Experts of a small language model.
Size: 10 layers, width 320, vocabulary 19884, 40.6M parameters.
Experts: 48 squared ReGLU neurons an expert, 4 picks a token, a sigmoid router, a shared expert of 128 neurons.
Below are experts of layer 2 (counted from 0) of a mixture-of-experts language model. Rows are named gate (a neuron's input weights, with its number), up (a neuron's input weights, with its number) and show model dimensions 0-39. Each number is 128 + 32 x the weight over its row's rms, rounded and kept within 0 to 255.
Before each expert's rows: a language model's description of what the expert responds to. This comes from a sample of Wikipedia text that the model never trained on.

# expert 11
Final pieces of surnames and place names such as -ton, -ley, -man, -eter in Exeter, often in tables; also pronouns he, it, his.
gate0 [139 131  90 180 121 154 176 156 152 121 153 174 178 153  88 133  78  99  99 106  74 141 116  78 151 136 114 148 106  84 137 109 112 128 190  82 135 123 134  88]
up0 [124 127 179  72 109  65  90  67 118 101 129  72 133 115 186 154 156 134 151 111 152 107 138 189  95 145 128 135 154 167 141 125 157 123  92 188 112 137  98 147]
gate1 [132 168 192 154 136 135 100  92 161 156 126 114 182 129 168 133 138 144 134 195 143  97 125 149  69 168 147 118 188 162 152 185 105 131  79 175 133 158 155 124]
up1 [135 166 185 150 123 147 109  76 146 150 119 120 207 135 164 141 122 140 127 213 148 109 119 139  61 166 143 119 188 152 141 152 102 137  95 157 138 162 145 124]

# expert 2
Determiners and pronouns beginning a noun phrase in narrative prose, mostly the, his, their, he, that, this.
gate0 [ 82 121 187 152 213 125 105 106  95 119 157 165 169 120 137  82 140 160 107 134 158 172  98 113 139  79 161 115 166  68 140 105 179 159 135 114 157 132  90 173]
up0 [158  81  96  99 111 135 171  96 107 105 110 156 130 132 108 143  80 123 214 136 119 135 165 164 125 126 121 153 110 133 136 169 106 112 126 131 111 146  87 113]
gate1 [113 124 167 127  74  87 152 154 105 142 179 109  72 111  72 129 156 130 172 116 150 135 173  36 116 149 124  74 125 146 167 139 131 188 100 103 121  89 123 126]
up1 [147 143  64 134 166 164  89 110 144 120  71 159 176 144 182 144 110 125  91 148 104 130 104 209 142 115 143 184 121 119  93 103 143  81 158 134 144 201 122 133]

# expert 24
Sentence-final periods before blank lines, line-break tokens, row-starting table pipes and == heading markers closing sections or starting new ones.
gate0 [ 93 185 163 145 178 139  88 122 160  87 153 143 166 131 161 132  70 123 131  94 122 125  85 109  78 120 105 112 103 148 208  58 188 126 159 160 137 142 142 126]
up0 [135  88 105 112  57 129 159 108  91 203 135 132 135  98 129 124 188 151 130 153 162 147 196 113 123 124  99 160 185 149 107 155 122  97 110  69 155  87 107 118]
gate1 [151  67 139 141  88 109 161 125 136 137 149 139 123 111 154 128 115 201 132 149 125 138 183  87 142 121 144  89 160 101 103 121 114 196 182 137 143 105  91 171]
up1 [ 94 174  99 119 155 149 111 126 108 125 110 131 125 129  99 136 153  38 122 113 117 111  71 170 102 137 109 146 107 151 160 146 150  84  77 125 109 157 168  83]

# expert 40
Common nouns after a determiner or possessive in prose, such as life, name, career, work, album, people, study.
gate0 [147 102 118 152 138 120 124 108 132 140  87 179 114 137 132 201 169 138 143  92 140 138 122 155  63 187 131 136 134  81 159 119  95 198 234 133 157 106 109 163]
up0 [123 112 139 137 175 104 128 132  96 154 103 165 110 148 136 164 210  76 129  84 153 163 116 148 104 151 128 118 152  79 131 140 122 169 205 154 166 100 109 117]
gate1 [149  92  89 184 122 123 166  97  80 149  84 155  97 151 148 145 142 105  34 105 107 112 129 163 164 145 112 140 132  90 162  73 155 122 185 166 110  99 121 201]
up1 [117 157 155  83 135 140  78 167 159 102 163 105 158 120 114 128 110 144 220 156 158 132 126  91  92 104 161 100 124 169  91 175 102 155  79  86 141 157 131  73]

# expert 22
Ordinal suffixes after numbers (40th, 2nd), rank words like first, second, most, only, and "was/were" in narratives or result tables.
gate0 [167 171 114 139 153 114 131 126 133 170 124 146 179 125  68 119 126 122 151  81 109 116 112  99 160 131 156  98  85 111 149  74  92 114   5 152 161  95 143 154]
up0 [ 85 105 168 110 133 139 113 123 135  81 153 107  77 123 182 127 127 129 111 165 152 123 145 159 132 131 114 163 191 143 110 153 167 150 255 106 124 130 132  91]
gate1 [116 110 100 130 190 107 112 178 141 148 134  80 183 132 155 119  89 117 100 158 123 138  96  95 101  95 179  91 144  97 131  99 132 135  79 122 106 124 184 152]
up1 [162 147 117 105  74 160 121  82 116 136 151 150  62  56 133 175 146 124 115 120 144 115 141 145 145 169 105 178 172 171 114 132 102 127 157 124 134 151 113 105]

# expert 31
Field labels and key verbs in biographies and infoboxes, such as Died, born, released, served, Career, ISBN, Preceded.
gate0 [ 43 138  72 124 161 127 124 192  95 145 118 116 111 201 145 152 130 139 153 154 182 113 147 115 148 119  97 124  91 104 128 142 117 146 179 109  99 184 124  87]
up0 [190 123 177 108  90 124 116  56 147  96 165 142 144  73 131 127 109 125 111 104  82 143 117 109  93 137 136 120 151 135 149 109 159 116 127 153 169  75 117 186]
gate1 [143 130 128  89 128 160 107 112 125 153  84 136 161 115 107  77 109 144  77 118  79 184 186 167 112 159  91 160  94  88 153 140 129 143 152 169 112  61 102 124]
up1 [120 130 127 165 131  91 166 157 129 103 173 116  88 144 132 174 142 113 178 138 167  90  81 101 152 100 170  89 142 176 104 104 123 118 105  79 133 182 152 113]

# expert 37
Year prefixes like 201, 202, 198 before a final digit, and opening pieces of names beginning a word or article, e.g. Ag, Ed.
gate0 [176 152  70 146 132 111 165  95 120 126  59 151  74  93 136 105 125 131  85  77 146 121 137 128 149 111 126 125  73  69 118 137 122 176 119 161  30 160 175 170]
up0 [ 94 115 172 106 125 130  77 158 136 117 200 104 163 177 126 168 121 117 165 187 123 146 108 132 102 143 120 120 189 187 138 105 114  92 143 105 214  84  82  98]
gate1 [ 98 190 131 123 110 109 129 143 159 135 154 154 172 138 122 118 139 129 109  97  92 170 115 178 148 123 145  83 203 168 144  92 160  97 130 116 173 127 143 125]
up1 [130  84 134 152 157 139 131 126 104 122 120  73  87  99 129 125 125 127 145 175 175  61 138  95  73 133 122 163  56 105 115 167 106 153 135 128 101 124 120 132]

# expert 51
The word as after verbs like served or regarded, plus such, became, because, would, and table pipes and list commas.
gate0 [ 98 127 142 234 223 170  63 122 141 169 142 119 166  79 116 151  44 165 177 162 108  91 103 144 148  90 148 114  83 113 137 142 155 135 105 135  94 176  79 123]
up0 [117 135  91 154 144 127 121 131 145 175 121 143  80 130 123 139 120 169 183 153 125 108 108 214 121 187  98  28 124 120  88 119  87 144 109 116 123 178 125 112]
gate1 [127 175 124 166 163 138 100 138  98  58 120 161  80 154 131  78 177 110 176 161 148  94 134  75 181 159 174 133 174  66 116 141 134 170 166 150 146  96 136  98]
up1 [141 105  88 167 155 131  83 144  96 185 126 130 162 111 150 107 138 116  89 112 173 152 150 158  72  89 153 147  78 144 141 139 171  87  99 171 110 123  52 170]

# expert 43
Middle or closing pieces of rare or split words and names, such as catap-ult, prop-ri-etary, Dav-ina, goalt-ender, Obso-lete.
gate0 [177 138 152 169 126 171  95 111 160 142 110 154 109  93 173 130 147 105 168 116 115 123 111 108 124 202 117 142 120  91 142 163 102 157 138  75 117 200 132 114]
up0 [163 104 148 163 127 173 105 124 155 123  98 137  93 116 146 147 110  99 172 109 101  97 116 117 117 205 116 155 142  82 132 148 113 181 149  98  97 178 151  85]
gate1 [101 136 140 191 154 100 152 101  91 163 136 171  96 104 126 175 136 146 105 144 128  94 105 133  62 167 129  87 176 103 128 117  88 188 137 113 135 142 131 120]
up1 [151 132 106  80 106 160 115 162 180  99 129  99 161 148 146  80 122 116 156 122 165 146 130 131 189 106 124 172  89 148 135 183 166  66 113 141 110 105 119 126]

# expert 5
Word pieces continuing capitalized names and foreign words, such as ort in Tortricidae, leg in elegante, plus year piece 202.
gate0 [143 145  88 166 128 100 109 112 134 104 140 184 204 125 137  81 108 121 144 107 101 198 219 119 120 115 148 168 114 161 134  87 158 132 156 154 161 155 118 171]
up0 [131 150 145 127 119 143 148 121 124 110 116 153 110 142  71 147 138 139 118 128 171  76  64 109 124 151 168 128  60 143 143 113  87 144 101 115 168 156 134  59]
gate1 [121  85 140 133 188 116  81 136  80 130 140 134 148 146 193 125 120 154 210  95 137 182 136 204 155 152 147 107 130 108 114 112 103 170 110 133 126 125 123 126]
up1 [122  98 106 116 151 129 119 109 110 128 165 109 156 136 151  99 107 109 196 118 127 182 129 184 160 155 159 116 131  79 106 127 116 189 117 130 128 120  97 121]

# expert 35
Word-initial capital letters and first names starting a proper noun, such as E, U in U.S., Mc, John, William, St.
gate0 [124 155 123 156 146 100 135 124 143 140  83 137  94  90 161 110 106 150  99 137 128 113  36 191 226 102 173  84 100 174 129 119 137  96  91 118 115 119 122 158]
up0 [129 120 150 107 111 141 100 154 117  97 173 120 179 157  99 150 156 100 164 115 134 142 205  76  54 172  82 180 164  87  91 137 131 159 167 142 151 129 123 115]
gate1 [ 68 147 155 193 186  91  82 160 131 148 143 126 151 142  70 150 163 137  95 132 176 163  96 130 101 150 140 179 101 191 128 134 151 162 103 172 119  79  84 120]
up1 [121  89 126 133 152 118 134 163 105 151 108 148 122 168 148 159  81 125  45 108  97 155 136 102 209 122 164  89  60 152 154 122 110 161 128 133 122  98 132 118]

# expert 57
Three-digit number chunks in years, vote totals, ISBNs and coordinates like 198, 261, 300, plus some place-name nouns like Courthouse.
gate0 [122 157 144 164 161 140  85 102 151  66 134 165 152 100 137 124  97 160 155 144 160 141 192 101  90 124 134 125 164 114 122 122 162 110 116 143 152 174  90 140]
up0 [112 196 124 151 164 109  83  86 161  79 105 171 131 116 144 140 101 149 137 156 144 122 180  89  80  86 140 132 130 131 128 119 144 103  87 150 117 179  99 110]
gate1 [178 130 116  45 127 157 111  82 202 142 141 162 120  76 143 111  80  74 114 150  88 113  93 147 118 110 157 145 115 118 127 156 137 112 159 142 122 108  94 190]
up1 [130 132  99  95 111  86 183  43 140  95 136 104  93 175  93 115 112 128 106 108 124  78 109 124 189 121 201 112 136 163 116 137 138  87 114 136  92 103  63 165]

# expert 21
Opening quote marks before song or album titles, opening parentheses and table pipes, often in music articles, as in single "Adorn".
gate0 [118  70 168 149 174 126 120 125 148  88 123 110 165 161 130 121 128 136 153 176  30 155 152 100 132 112 112  73 119 104 166  93 143 147  64 123 106 131 145 126]
up0 [166  71 165 155 121 103 137 188 142  80 160  73 156 138 149 100 153 147 177 124  30 151 177  84 135  70 138  78 141 113 126 143 176 141  89 123 145 170 160 167]
gate1 [ 60 142 176 186 247 124  83  77  89 148 126 137 114 164 108 164 112 139 118 156  94 141 105 177 113 149 129 139  82  70 109 118 113 146  98 117 147  94 129 144]
up1 [ 97 151 182 122 123 122 154 125 151 169 120 145 109 158 109 123 170 170 143 154 112 147 107  74 152 157 117 124 147 123 106 114  91 190  88 141 142 101 116  60]

# expert 38
Attributive adjectives and modifiers after the or a, such as central, former, public, national, local, plus section-heading closers.
gate0 [ 64  96  84 125 102 175  94 110 119 198 193  99 173 106 142  92  92 127 121 148 143 104 121 123 124 179 122 180 104  61 154  77 162 142  57 103  96 144 115 132]
up0 [176 181 179 161 156 118 140 131 145  52  80 166  90 138 113 156 168 104 146 144 131 160 126 117 135  57 129  94 162 200 114 153 100 105 164 166 151 113 130 141]
gate1 [ 74 116  97 116 121 153 119 153  91 165 120  98 111  88 101 118 164  82 111 144 135  33 131 136 122 138 178 117 121 104 144 118 162  92 129 181  94 147 145 108]
up1 [218 114 157 116 136 108 106 122 139 130 118 163 154 183 121 113  72 152 147 115  90 192 129 149 123 119  78 130 136 119 137 160 139 154 114  93 165  79 165 128]

# expert 23
Single consonant or short pieces inside names and words, such as m in Parmila, s in Bars, t in Protests, often after P or Mar.
gate0 [117 158 158 122  94 133  69  77  66 141 151 138  96 100 120 102  79 130 162 137 168  80 150 142 102 125 150 122  92 133 141 139 120 128 175 128 139 188 191  92]
up0 [121 136 212 122 121 126  78  95  78 101 135 137  54  81 110 112 109 140 127  94 184  98 130 174 186 124 153 138  70 105 137 136 142 142 170 134  73 142 186 151]
gate1 [161 120 177 185 158 145 118  86 163 140 136 129  77  77 156 178 188  97 111 102  48  93 102 111 157 126 105  88 164 129  95 124 185 105 142 129 139  71 124 134]
up1 [ 88 136 100  73 114 113 142 170  91 152 132 139 177 149  84  91  73 180 135 152 192 179 142 130  88 157 150 159  77 112 155 136  55 176 101 106 113 192 128 132]

# expert 52
Capitalized first words or pieces of names and titles in lists and tables, such as West, John, May, World, S(ame).
gate0 [ 76 160 147 151 132  97  79 134 108  96 148 121 141 168 117 143 144 128  95 127  72 105 117 112  82 152 121  27 153  64  94 132 161 114 130  78 124 105 132 157]
up0 [ 79 170 106 109 100  80 150 150 114 157  95 149 186 146  84 121 155  99  91  95 163 110 115 100 128 151 124  14 164 109 139 132 149  91 127  93 144 143 165 133]
gate1 [169 176 129 120 192 101  93 158  66 127 193 187 123 172 172 142 111 107  79 186 106 127  99 114 140 126  68 166 118 150 120 127 206 112 104 138 153 128 107 158]
up1 [ 70 104  99 138  72 145 153  83 179 138  67  85 137  91  72 107 145 194 164  80 163 114 126 142 113 127 181 118 135 113 167 142 101 149 149 112 110 131 149 108]

# expert 0
Opening parentheses and brackets, table pipes at row starts, line breaks, heading markers, and prepositions like in, at, from.
gate0 [116 147 180 186 205 106  74 108 131 149 117 131  79 179 119 129 124  91 135  85 122 128 130 137 168 103 112 113 144 114 123 102 168 137 129 151 129  75  83  84]
up0 [122 121  77 138 136 135  80 140 101 177 100 118 140  78  87  60 158 131  93 184 141 177 165 198 126  87 108 159 171 140  70 112 195 136  80  94 148 158 117 179]
gate1 [100 118 135 139 106 122 122 125 151 123  86 180 159  95 140 103 163 151 181 171 204  77  71 174 107 200 130 137 149 102 146 148 157 121  67 100 136 119 108 105]
up1 [128 129 103 136 143 131 173 149 106 167 151  92 106 143 111 120 140  84  76  73  72 155 161  74 138  60  98  96  99 153 138 131 106 134 192 118 104 110 142 145]

# expert 17
Prepositions in, on, of, to and heading word Personal, plus inner name pieces like el in Hirschfelder, en in Gefen.
gate0 [155 150  85 102  75 131 120 121 121 162 182 142 103  94  91 117 155 109 191 133 155 139 160 190 161 122 128  98 152 141 148 144  86 103 136 126 125  93 195 132]
up0 [ 92 132 146 162 159 126 153 119 120  93  74 135 151 169 171 156 116 133  67 132  79 154  88  66 118 130 126 159 109 142 115 112 180 153 120 138 130 153  62 103]
gate1 [150 168 130 136 127  79 105  97 146 123 130 119 139 119 179  92 121 124 172 157 128 172 158 140 141 146 127 121 116 114 140 143 138 120  86 133 132 161 122  85]
up1 [129 172  90 156 116 145 148 134 169 120 116 105 120 130 109 131 148 111  88  61  83 105 102 147 144 110 140  93 142 141 126 152 126 127 146  74  76 112 115 138]

# expert 50
Capital-letter first pieces of names, such as R-uggles, L-ieutenant, Ot-is, plus the ″E of coordinates and the Country field in infoboxes.
gate0 [126  86  67 101 161 153 146 118 167 139 153 135  61 108  99 173 182 136  75 122 169 141 190  82  93  95 142 123 145 179  70 120 139 164 142 111 129 116  61 150]
up0 [132  89  66  96 157 159 134 126 179 143 153 138  60 117 100 166 175 138  91 109 189 142 180  76 118  92 148 108 149 178  67 114 152 164 138 107 151 113  62 152]
gate1 [126 103  88 180 131 162  82 127  81 119 146 160  65 143  85 137 119 162 117 131  95 122 154 113 140 134 148 164 186 131 164 117 178 140 131 221 117  77 131 159]
up1 [127 113  84 161 124 147  90 126  94 138 140 145  67 174  88 145 121 172  98 149  93 122 152 118 143 118 133 171 182 149 162 115 170 132 135 222 125  85 145 194]

# expert 10
Single capital letters or first pieces of abbreviations, names and codes in technical or list text, such as GF(2), TGF, CFR Cluj.
gate0 [132 124 129 154 166  93 139 142 141 117  80 110 190 162 214  97 137 167 174 142 175 139 176 164 122 137 135 143 129 121 112 149 157 164 135 198  83  98 135 113]
up0 [115 139 105 145  87 143  91 143  68 105 143 149  80 100  44 145 122 113 118  82 123  86  94 124 150 121 133 120 143 120 156  80 145 117 135 108 156 126 130 173]
gate1 [144 126  62 124 145 128 137 134 107 183 112 181  87 108 153  83 143 187  95 113 106 126 129 165 134 132  81 136 126 136 102 169  75 134  82 107 157 176 146 129]
up1 [104 127  67 108 151 106 136 134 137 173 118 189  91 110 154  68 156 171 107 122  94 128 132 178 119 136  82 118 141 117 128 154  74 171  56  93 137 178 142 124]

# expert 9
Common nouns after the or a, such as part, end, time, station, final, plus mid-word pieces like re-, oot, int.
gate0 [129 152 152 162 106 137 162 106 118 142  77 139 182  77 144 179 127 153 161 121  79 108 120 107 101 147  88  91 116 205 116 155 117 101 116 172 126 166 139  93]
up0 [137 144 155 156 126 133 130  95 102 159  96 164 150 114  99 165 121 175  75 155  99 151  92  97 124 162 106 105 118 152  79 151 103 112 150 139  78 145 158 134]
gate1 [133 131 139  47 168 122  81 107  78 103 100 134 146 166 162 162 116 105 147 135 151 173 145 133  95 192 157 124  84 126 163 151 131  77 148 135 200 155 137 188]
up1 [122  97 130 172 111 122 165 136 196 132 150 129  89  79 109  78 122 135 126 134 124  80 121 121 152  72 103 127 196 130  81 105 149 176 123 143  67  79 122  67]

# expert 55
Capitalized place and person name parts, especially York after New, plus New, John, Mc, North, South, Colombia.
gate0 [168  80 171 112  98 182  92 103 138 131 112  98 147 104 137 167 109 110 154 109 162 156 156 158 137 139 168 102 128 135 112 112 116 191  95 142  94 137 116 118]
up0 [131 178 134 147 176  84  93 144  77 144 143 113  97 171 130 132 146 102  70 134  74 158 122 110  81 111  75 136 121 147 117 180 113 117 173  79  98  91 138 154]
gate1 [162 135 144  74 146 116 171 113 136  43  73 166 143  93 132 150 119  72 135 118 104 118 154  94 162 184 171 126 148 122 106 120 150  77 161  87 181 175 155 119]
up1 [106 116  68 155 112  64 122 119 133 184 127 129 127 134 161  96  69 158 167  80 175 123 134 130 107 107  85 178 163  86 160 103 117 156 117 121  81 130 144 115]

# expert 46
Nouns and gerunds in sports, media and election contexts, such as ball, team, season, round, election, air, scoring.
gate0 [110 105  94 117 164 122  40 102  80 189 173 110 135 138 143 222 135 107 132 147 123 198  76  99 107 134 114 126 139 121 177 115 114 118 110 112 161 116 106 122]
up0 [206 154 103 120 182 146  54 145  99 198 122 136 162 144 135 170  77  95 128 126 108 174 132  74 162 130 116 148  91  95 158 154 121 112 160 131 143 115 115 114]
gate1 [ 88 180 151 131 151  89  59 131 107 122 166 140 164 221  92  58 117 149 105 168 123  95 137 122 113 138 149 118 145 136 174 145  64  93 152 138 156 178  90 157]
up1 [ 96  98 127 125 165 103 212 114 155 116  99 106 127 123 117  93 125 121 121 137 111 107  94 139 102  73 125 122 169  94 109 106  51 113 152 121 106 145 167  98]

# expert 29
Heading-closing == marks, round numbers and year prefixes like 200, 000, and words such as named, known, name, three.
gate0 [149 130 164 139 173 151 135  96 148 123 156 195 178  56 138 171 139 137 163 154 121 199 171 151 175 129  82 144 143 162 162 148 126 133 145 138 167 148 126 151]
up0 [ 98 106  76 117  91 123 111 139 103 115 106  54  69 192 106  74 118 133 103 112 150  61  99 100  91 136 178 138 113  93 119 118 115 124 115 127  80 103 110 112]
gate1 [137 108 124 117  93 159 120 113  89  65 109  60 116 126 195 118 154 170 135 145 140 146 159 161 176 129 170 138 122  83 144 216 146 135 118  99 131 106 143 154]
up1 [144 113 126 117  93 152 118 124  80  59 111  71 117 107 196 111 150 182 124 147 151 138 171 179 174 117 158 139 115  96 150 211 136 120 121 103 128 106 159 156]

# expert 59
Function words of, and, by, more, and sentence-ending periods, notably of after series or number.
gate0 [128 179 188 192 169 156  69 154 145 148 128 129 188 149 111 150 163 183 146 127 118 120  68  76 119 164 143 105 103  87 195 119 132 146 154 150 152 142 140 114]
up0 [122 180 188 188 158 194  72 133 192 137 120 148 151 132 113 153 178 191 116 150 120  98  66  70 154 174 139 136  99 116 198 103 144 121 144 148 189 149 133  95]
gate1 [129  94 152 157 233 118 166 153 119 109  96 104 139 108 121 121  85 116 126  99 122 132  69 134 168 127 142 186 113 142 156 155 150 101 145 121 112  88 111  68]
up1 [127 151  94 113 239 158 160 167 130 144 167  80 128  87 182 148 149 133  77  86 120 136 142 144 160 119 143 199 135 125 144 139 107 104 125 128 103 115  98 150]

# expert 27
The article the and their in running prose, table-cell spaces before numbers, and second pieces after a capital, like B-al, B-ug, F-ey.
gate0 [100 117 120 164 134 120 176 113 134  91 123 136 143 171 125 156 122 104 138 135  80 119 114 133 107 121 103 150 112 128 155 126 157 194 154  90 150 105 174  91]
up0 [165 128 167  82 109 121 130 140 110 129 136 121  71  76 115 142 150 155 145 122 116 154 113 111 149 151 128  83 167  78 116 116  90 102 116 182 139 166 101 168]
gate1 [138 141 118  97 161 141 130 131 170  83 168  86 179 147  98 194  95 129 121  80 145 151 124 127  28  93 133 141  68 131 145 194 163  96  93 140 159 122  97  60]
up1 [127 124 130  93 167 128 153 110 157  77 160  83 172 168  90 187  87 128 124 101 134 154 107 149  61  91 128 120 103 148 136 182 132 115  74 158 162 108 114  84]

# expert 39
Short word-start pieces, often after hyphens or in foreign names and compounds, like comedy-drama, Bagh-e, daughter-in-law, Byz-ant-ines, de.
gate0 [143 143 170 140 137 147 154 134 153 145 160 168 152 138  78 121 116 137 147 140 126 102 131 138  63 132 130  90  97 135 178 113 113 143  95 134 144 104 130 132]
up0 [135 119 128 136  74 119 202 144 151 133  99 145 146 117 104 170  98 149 127 136  72  71 141 153 112 106  77  77  77 121 134 128 139 160 151 154 147 114 160 141]
gate1 [ 81 187 116 114 131 134  88 157 178 172 157 151 139 125 155 134 158 132 157 178 136 115 104 182  67 176  59 122 100 161 121 118  91 176 126 165 161 201 127 153]
up1 [ 85 175 126 102 137 113  99 166 181 177 139 148 153 116 142 157 137 132 167 178 141 109  84 172  63 161  52 103 109 134 127 111 116 163 141 160 160 190 124 156]

# expert 56
Head nouns and units closing named entities or fields, such as County, River, Party, Class, km, °, often in infoboxes.
gate0 [130 127 128 191 145 100 110 116 110 147 112 217 118 153 161 114 132  91  98 125 146 146 108 125  86 135 130 149 147 126 153 109 134 127  70 129 170 205 115 135]
up0 [129 134 128 180 157 119 104 134  95 144 124 225 129 153 124 115 118 105 102 150 144 151  96 144 114 126 125 131 150 113 160 106 156 103  80 134 175 162  91 149]
gate1 [164 127 163 109 139 126 157  91 122  84 122 172 206 119 123 157 110 145 101 116 134 114 116 145 129 155 155  62  58 114 143 150 114  30  95 175 114  88 112 144]
up1 [ 96 111  80 154 125 140  92 153 131 183 123  87  35 129 123  82 138 117 153 148 103 135 137 114 105 119 115 199 185 116 134  97 133 186 182  82 126 160 143 105]

# expert 41
Pipe separators between table cells in sports results and statistics tables, plus copular verbs was, were, are, is.
gate0 [115 105  96 154 143 108 109 106 168  76  87 198 117 149 166 144 105 146 100 159 107  84 106 124 163 128 131  83 115 120 114  88  93 104 119 139 125 104 113 153]
up0 [122 144 175 109 107 158 140 158  82 158 178  69 113 115  93 106 152 130 143 107 163 154 155 126  89 121 134 159 153 134 150 153 179 149 148 110 102 128 155 104]
gate1 [117 194 144 159 201 147 138 137 126 134  93 152 110 154  76 159 120 141 201 178 136 105  76 152 143 142 149 140  94 116 143 121 157 141 111 161  94 110  86 132]
up1 [142 114  91  84 136 127 125 139 120 133 183  82 138 126 158 105 157 128  77 126 104 161 148  89  91  74 109 109 127 150 129  94 122 133  96 130 134 210 160  93]

# expert 62
Joining words and infobox colons, mostly and, of, by, with, from, and the colon after labels like Arrondissement or Preceded by.
gate0 [120 118 141  90 120 137  52 122 100  97 248 104 106 150 130 115 130 154 146 106  69  91  67  79 152 145 101 160 126 117 138 151 129 148 114 149 187 137 130 128]
up0 [118 128 118 172 128  96 221 124 147 159   4 143 152 119 118 143 111 104 118 155 191 176 193 169 103 102 163 113 135 119 143 100 118 106 141 100  82 127  94 134]
gate1 [138 119 134 121 118 168 142  92 109 174  59 135 186 136 136 122  69 134 129 146 103 177 129 166 149 144 188 130 106 152 161 140 168  86 158  52 147  94 128  94]
up1 [117 135 117 114 152  86 106 164 138 107 181 125  88 122 134 131 175 107 115  98 130  93 131 108 103 106  48 126 143  90  98 120 108 165 112 195 119 184 126 149]